python train.py --num_hidden_layers=9 --hidden_size=384 --n_experts=96 --experts_per_token=3 --d_expert=96 --d_shared_expert=128 --hidden_act="swiglu" --moe_layers=[2, 3, 4, 5, 6, 7, 8] --router_score="softmax" --normalize_top_k=true --routed_scale=1.0 --balance_loss=0.00238 --balance_bias=true --router_cosine_scale=14.0 --init_std_router=0.00666 --lr_router=0.000886 --vocab_size=32768 --norm="rmsnorm" --norm_eps=1e-05 --tie_word_embeddings=false --optimizer="adamw" --learning_rate=0.000973 --beta1=0.9 --beta2=0.99 --max_grad_norm=1.0 --batch_tokens=65536 --max_seq_len=512 --train_tokens=506100000 --max_steps=7723 --dataset="wikipedia_en"
Below are experts of layer 6 (counted from 0) of a mixture-of-experts language model. Rows are named router (the router's row for the expert), gate (a neuron's input weights, with its number), up (a neuron's input weights, with its number) and show model dimensions 256-319. Each number is 128 + 32 x the weight over its row's rms, rounded and kept within 0 to 255. Numbers have three digits each.
After each expert's rows: "mostly gets" lists some tokens that are sent to it at least half of the time. This comes from a sample of Wikipedia text that the model never trained on.

# expert 76
router:108109022085140146129065078162125127138210097126118081155118104164128160155147155116036122139171160154134116112147133140132175052096097127125098137152149081161092142112148120109124176090130122
gate2:133143132157104120150155172157074124081166083152134119125111114117101187137120100088109126105158151117139119075101161129129126210212087122128101089129150108168133119077204118202151152187136107
up2:099151104093102166147119154103161121161100188121160140160163129122157072125154130167154122125070106144102130148143108176154157105122155161156122128145122149102142151134068212114126097100126203
mostly gets: "=", "|", " Genus", "-", "  "

# expert 80
router:163094018110118097121159172148103115131179187109155150164112086093133086131162122125084138125120137169100149117133099153134104092100112131134117100088101160095099108136138148105139136068119141
gate0:173144123138104182099106071119106140077082134147122165132132191186069115066079167154087125130149159152170097193195119139158050142100147135110108084119159098149142137115090122132151118107112146
up0:090122157123138123143132119113176114140137100109138129130121088156160139179114157122191118083121091091141184133073177170096183127138151132111095159138121113106094121124135104169101120168121138
mostly gets: " improve", " regarding", " reduce", " promote", " prevent", "Notable"

# expert 35
router:125097166119171153121159123148080114173212113141110119134103121095148103122092152163188170123146080096068117099173157165192093138152152126127103121119126125128130114181121169073082059125124162
gate0:144159134181101112150110149147141135171144131064145121097105184084194142145150095115118134142123132146163143105059105107136056174140079078170120104154135122117122111170074077134155118120089092
up0:204124112176131109172095121092129102149106133121099143110166176097086152196116078098117116249135152126122204073102163133128135165143117130166095087097130124074146071162085145149159127145072082
mostly gets: "|---|---|---|---|---|---|---|---", " (°", "^{†}", " Candidate", " Pos", " electors"

# expert 89
router:122231183155094157045118083131123129154176098134108179134078152146121112096135089151137105119131073163118126093156151119093135107114147168129111165152141145123167148106135169117136120154111113
gate0:146117182093062128148105148138109104149120133104155140110158091132112121136138136108108122122094072157084093100114148127093163109165183103101175126163118168122188138148129111136159137163121090
up0:130169128099144092120147110128175109130090154138118155214159173134098137148137147095137135111145170109137143176126107140098136069194123150182138157092089137102118125141117189142108122106138111
mostly gets: " Cup", " football", " League", " Championship", " league", " Football"

# expert 24
router:152187097150132157230068142105102115076067130137085100143163170142133134129146093137162119142165182124090121124084115131165071138154171175143142103125108115090151133183170141090097090129162129
gate0:121113086109120143161107150123134122135126037181124163150107152136117126149024118198169115173161135069105179098102070168156113059135156084136071097084115118120112123117110154086156138117171087
up0:129153151114157108099161118142099200144091147145179079067154149108189130136154145124105094135134134150179112138176160138124196160161024102155173138205123119120125136121130103182134164151095082
mostly gets: " blue", " wood", " stone", " white", " brick", " glass"

# expert 47
router:098163168101166231078147146061165119139090089128157186142109120164062141117127072117170109114154143131098106147124122121124116118156136098152110137063179148099128149139139136109126106078143174
gate0:130175106134093143193139132102130100175068148210171137146154094131151091185092143120163102055099156154138149173139056132139136190140131115170077126090143129085139150102110073096112164094071163
up0:178147081158117078086108134159112132116160136093147090125137125157072128120127181136102219108125108123144127057157113185138122123096116157095137109150094149143123125183154168163133108179124093
mostly gets: " attention", " standards", " activities", " conditions", " roles", " order"

# expert 46
router:126151154135133178124133151088121059117143177175119139137124148068123090122040136161163171120086135101128153124068191143181129138197162167188146097102091115083096167163157102130101144168129156
gate0:148143157114138106174110168118078118116119111098101128079102151087142112147146114075160167128124072074061101128103116123118062095163168097136141116091108136069136150140146111131093062125092170
up0:131153157108035145087093134141111132128106102122157117139147121186143151109132107165171168120089059134118103082152135192140094128105137146152042155142070149108135173120156063153165148130155148
mostly gets: " JPL", " Nominated", " Spacewatch", " Genre", " Pld", " Chevrolet"

# expert 50
router:151091204178090178143118142095048165106102099106138075124143142065115118093132138122108137159152147136184104148093125172135133131125186065114105147130197126158173153088098154125131084061104157
gate0:127145130180135108222091115106180116136082096159087155106193127157102101103082118147119121151108139114092148115097141160089145143121109144179117156083118109140166118123143111110078167097136063
up0:119135133168167056170111112154165106116087126140075106072174106080137104105091064188126137187117168133099092106148147135128152092119107145132106122149092153140125116048205144118119105095164063
mostly gets: " million", " percent", " miles", " acre", " households", " mm"

# expert 66
router:136119087138099125093153156158097071121118160193114087133157123140116143088159169122116123112074089127187121105103184125159164130151117161102114167153115123139131054170090140123124101151188103
gate0:121106082133143170143132143152131109100155144088163124078130158131089139075168141180189105214143140168122115137103170082153151145142095188100072142049123106194098129106028098125165103157147121
up0:119140093103148161194128125114157094182106116092116124126153146130089174115174092174189062193119136136084133123063154052211124158113139128102108097100122074151079098119057142134174148086118116
mostly gets: " von", " de", " Chief", " attended", " representing", " du"

# expert 34
router:135087081080157072117125119174153073155133119152136140126116110121153079123138103137168093112191075139122131103100154115064122129164113115138110105104134110149142095099127107147103172116126164
gate0:174147118161159161113086153137131134114087115171151110137182100079073084116117182131148165134133144096132175080131122159161041149113157088153161136107082107127140148191150161165119098179132101
up0:115122128151094091086144085144109131125135084115108149112123140139175119144105100164139064137108084134159127157165125096125183087109108119159093129147165106111144137108112098095126200088129195
mostly gets: " was", " been", " would", " are", " were", " be"

# expert 38
router:139173100153116126095179140135117145117147106110114125074146100128196128094136108112138096116187198136137096135112137067172145099115066159082143135127131140132133151133145162123093107088123169
gate0:165077097215123153110129106088167181148103092149164097144177156140156113112103108052099109145144113118116088126137171101112126137143125141126120145174161122165158140128096082179122092149124087
up0:151117129180107155144168160076123144130127105120167134147185156121162133078126110121155078153142156160099116104087160111132182176163174143110128122149152173158144114120143107168108076087126044
mostly gets: " un", " dis", " non", "'", " strong", " their"

# expert 48
router:093149129140145079078137078128144123124083219124129145163092145101125152101119122140119135146068075175062125107139155128162138107135108119151097151100094198095115156105168085184138157187115114
gate0:074116067143112153109165149145120133100148118120151154124144130122124118134085140173156131104142069122109069094139179159117081121159130154121185166118115172174126090103101140176130143122074102
up0:125115137140114068119180212128166151071119144151094062126152112144147073144068180188155137113149048110121075142155108145161171138155121127138150125107103170180168111171142189099102182152127129
mostly gets: " Te", " Ay", " Los", " Il", " Š", " Nor"

# expert 11
router:100125147077102161143101143116136044132110143169159111118163132141098110168080154135174144104093090182106116115100131203147171148147150128145100164078123157127166181160154086182074098150098144
gate2:086155102144104125106127108129094100091158141091153113111064079163119102150143110151162134086132117159150149132077189140084078140148148112134178066143056104121121080060156165123134146181134151
up2:141114140140172105111151103082142098135151131096097114131215211097108113086112165174138165137154120218066120202168140179089136159103145159109108088082154144139157099111113112106112095079108085
mostly gets: " GF", " GA", " kil"

# expert 14
router:126129060106144103143099101103151119119143117058126125114172146137120168205115145163103115109134105178076111131118107135105132087105178107117155073128161133154199130177146144147066094123149133
gate2:113111124100117142143129135143115161184125215082144166127144120075117118108124091071143154160097112053114081109105085092195071127122155134162096096115082137152128195149148154103121169100085113
up2:149122149161155121085136160174135061095146057176105086118100123194140097129104104155141120085106135085143123146141163116088159162201095154142122168086119105068076118108106138145180092130143102
mostly gets: " Binomial", "|", "Scientific", " •", " Family", " Class"

# expert 13
router:090156159137093161168155100131109123144095100075135149132106129105161115146135138133167127141141166111132094107134112088136140132120090122073080188100110099086133076091127153066096178178093089
gate0:121147112147093172131121115069135109148075098110130108069160078178086166195126112073141134113132106125142149126108159128044101098118119145139159202119069145132091110118134078144132136146134112
up0:125143101101027093110147129148113065117132156118131134062112122171095154166122138100192122128124138130095152109113182106064093109092075127096164173125085170175128134122157146079109137142123175
mostly gets: " ==", " ===", " ====", ")===", "\n"

# expert 58
router:168097089124168149154094106150104140121128146151124128125142123163107140173106118102133155171112049086160157173112118228222135137080142149093139157075126105154130141174184136102073040137114108
gate2:128136122153137182146175156093100153121131115050144146175088146050151146171107149139102073160109132106134090175142176123123165140092120162170157110086180108150143067098149140112083116083168153
up2:101094070095123160150169174109088185130170128039177116147115138122049168120154145166105115154122074131133154181120156142088105134131169116114153161095139065118109167128094136092081099089145119
mostly gets: "°", "″", "′", "^{(", " households", "sq"

# expert 36
router:130064088093122112091107144100117052131069078138164155160172117140095124163172143153108087111057146115146114148119113142134124109102141103108136141145093123077175127131175103136102097100085188
gate0:140120105108135134064134135108052118149093123087213139109150089135118159071160130143145157055123159217156106107115138107172111084200133102157065156123151183107121159121120162148100096151104144
up0:103113139072072217108075109156135144110085141106127112104125103126140139178145159148130147119114105110120158050158147155133117096089172130139130161145124121123114098126159128076140167159162122
mostly gets: " between", " near", " than", " around", " about", " behind"

# expert 3
router:168187158150173139144123159099164154129114122113120082134141103119137121113131129178124090149160159112159112137128153100133179140144102135122160089127092128130102129101140111154153121167167136
gate0:170147174132174120132084166138155118095135084122072113140117078106088130113062140166171144132162150131199118166143157137114136150141148179085117114112120142097108150149086107169143155191103165
up0:075094107160071157109146079097133150146105139110192140136158165142137118131175100124111108136133095146075111051145092138110145107083142109112102120140130085142159143129178094101103086096169106
mostly gets: "See", " \"", " “", "He", " ‘", "Biography"

# expert 64
router:200071151128110138126111139146126241118126181085146095123146131092123061146117135108080137128125092066160129062125120124109086113103154152132140142124128102086106094132119106111161134087145079
gate0:150140155142123124137069182131107154138109071112102123102099097147174124160097130077175104160187155128092094066083130192101141084121139147136150056169124095107050139173168136126145107148153146
up0:104129156150091143053130113136123126155146156156162120125063170064144096153095141145114169090124115147073162117106128128163075164126135125125135194124153172133162080045152132161157158124175122
mostly gets: "==", "Species", " ==", "|---|---|---|---|---|---|", "===", " Set"

# expert 10
router:153156148150094140113101137101153113134113123236077114132165158140121120080164134143143126160196146108179125149087159147106119126145109136160121133078131113147128131144123098145182140169129101
gate0:122083084107173146107101108146093146039111107148121095164082148120086155090175233205112138116125118110173115170149105117079188049135143148129102104102095171210068092135120132157100089149123122
up0:099110156141148160136078177145119115108067155178170080149125090105100178081153172187138133091124118169174059097145170133126175091131147049117086097073120104128034117140097125132152101193102114
mostly gets: " politician", " footballer", " professor", " director", " lawyer", " painter"

# expert 62
router:132138147086158126113124103138130146092106122192073114137148132162105137150116127112131191168125097150193089121125107136089165069104083105046136164091111150162103123129143099119153118172138072
gate0:078120078233076101135218220137126140204148115107187122107131077133186165137157157151080147172113157166117094119118092138170105152136081147161107128110149135117162173134155061109148157141141094
up0:154064116083119127145133121123149155158154069148113153121187164140094117127138111121159137146143195075087139130130085109082070164143112155176115106127156151145100115105080152125161075033152159
mostly gets: "born", " born", "Born"

# expert 4
router:095154141071131161128142147049154169087136083146128176148112088110128144170146111136108115061110156141141123104131120194078165133142179141134098098113212177131126078111084136096140138160102168
gate0:142130137124147139126149144114106110074078163128113122152067155143179124148160130121072139106138113129128160078152108106164143121151173109086114090134172122112147154093133098072153142142154146
up0:067136133141133103086132081119128088161185130085141127090162132113059126118116107143127098200049148109096084197085106072144119113092101121142102107176106111158111140114141184182120131100114098
mostly gets: " However", " however", " Meanwhile", " historian", " authorities", " Additionally"

# expert 12
router:109059174126125166143130166139140092122206177129085163143146127087144114114151099072114090099136120082060085087128151070163122125151102177143109110122100103104113099199148119103152200090186149
gate0:207194157134093148122116110146080154100147084046154182113184114080111100167155100087146134124168125083131133140163115133103084096186160142195094137116151148143114173155100187143124146122091163
up0:135145103157102142105130122111105163076105118089158083083166084089098126124161145097134064184123149086078137121169122139147117169114085137113139089133142137196136114133123158118174165163151153
mostly gets: " Votes", " Elected", " Title", " TAL", " BRI", " Incumbent"

# expert 81
router:161139129110081115156125105132145168078093143147130137188072159105176130100118131108126145112131104090141140128196098143180155138116116130107149158135134128084135124090160115189141100093144120
gate2:127130133068129141102110145112112130112039086059150120124136094167130179089123165110089109134136131117129133157149144171139106162166152081145130123069171145118135162159129194161120191100156110
up2:113121118152142156111183110169095169126085119116156132106186173182171082143101151196144133182197123079129153139181168160134127110090128168121135155092192088088114095157078121138121153127155131
mostly gets: " million", " pm", " billion", "mm", "^{(", " percent"

# expert 5
router:088181135189091162125095159100133108090120113130108134165141124140137108125122089129143082149224126107154132167137137128096111149145122120126202130104190146166115123150138111101170120164116132
gate0:112112121139084131117183151116176125125123135084118091131076187180126109107103137204136151127118099103133137138144094147130109120055044163154161109160088129146099152146149089143088129130172112
up0:107123159148108105178108103104102116128122113137098121110119130086092169234169192155086131077122134080134167070094138079155103156093076137150189158182113128148065117169134133099101126126145145
mostly gets: " west", " north", " south", " located", " east", " studio"

# expert 87
router:053115169120146089125190174099129116134139149175088116137128168129148079101145110129151113124137129134034103120111088111142103101076106086046114168139135111088176156099083115142164078108163183
gate0:170149114120139135095123141124109129179114086189146166107182106163143164128167113162170146107134176110103114085114099164164061086156190128141115072176133148135161098097098130126109132084140124
up0:055144142062126143149081151137098185137106098124124123131173112150170087158167109167154138077159118137134078100076136127102049088130244159116146126174133149091148120079151105140086130075187165
mostly gets: " Viscount", " ISR", "year", " SCO", " BUL", " SRB"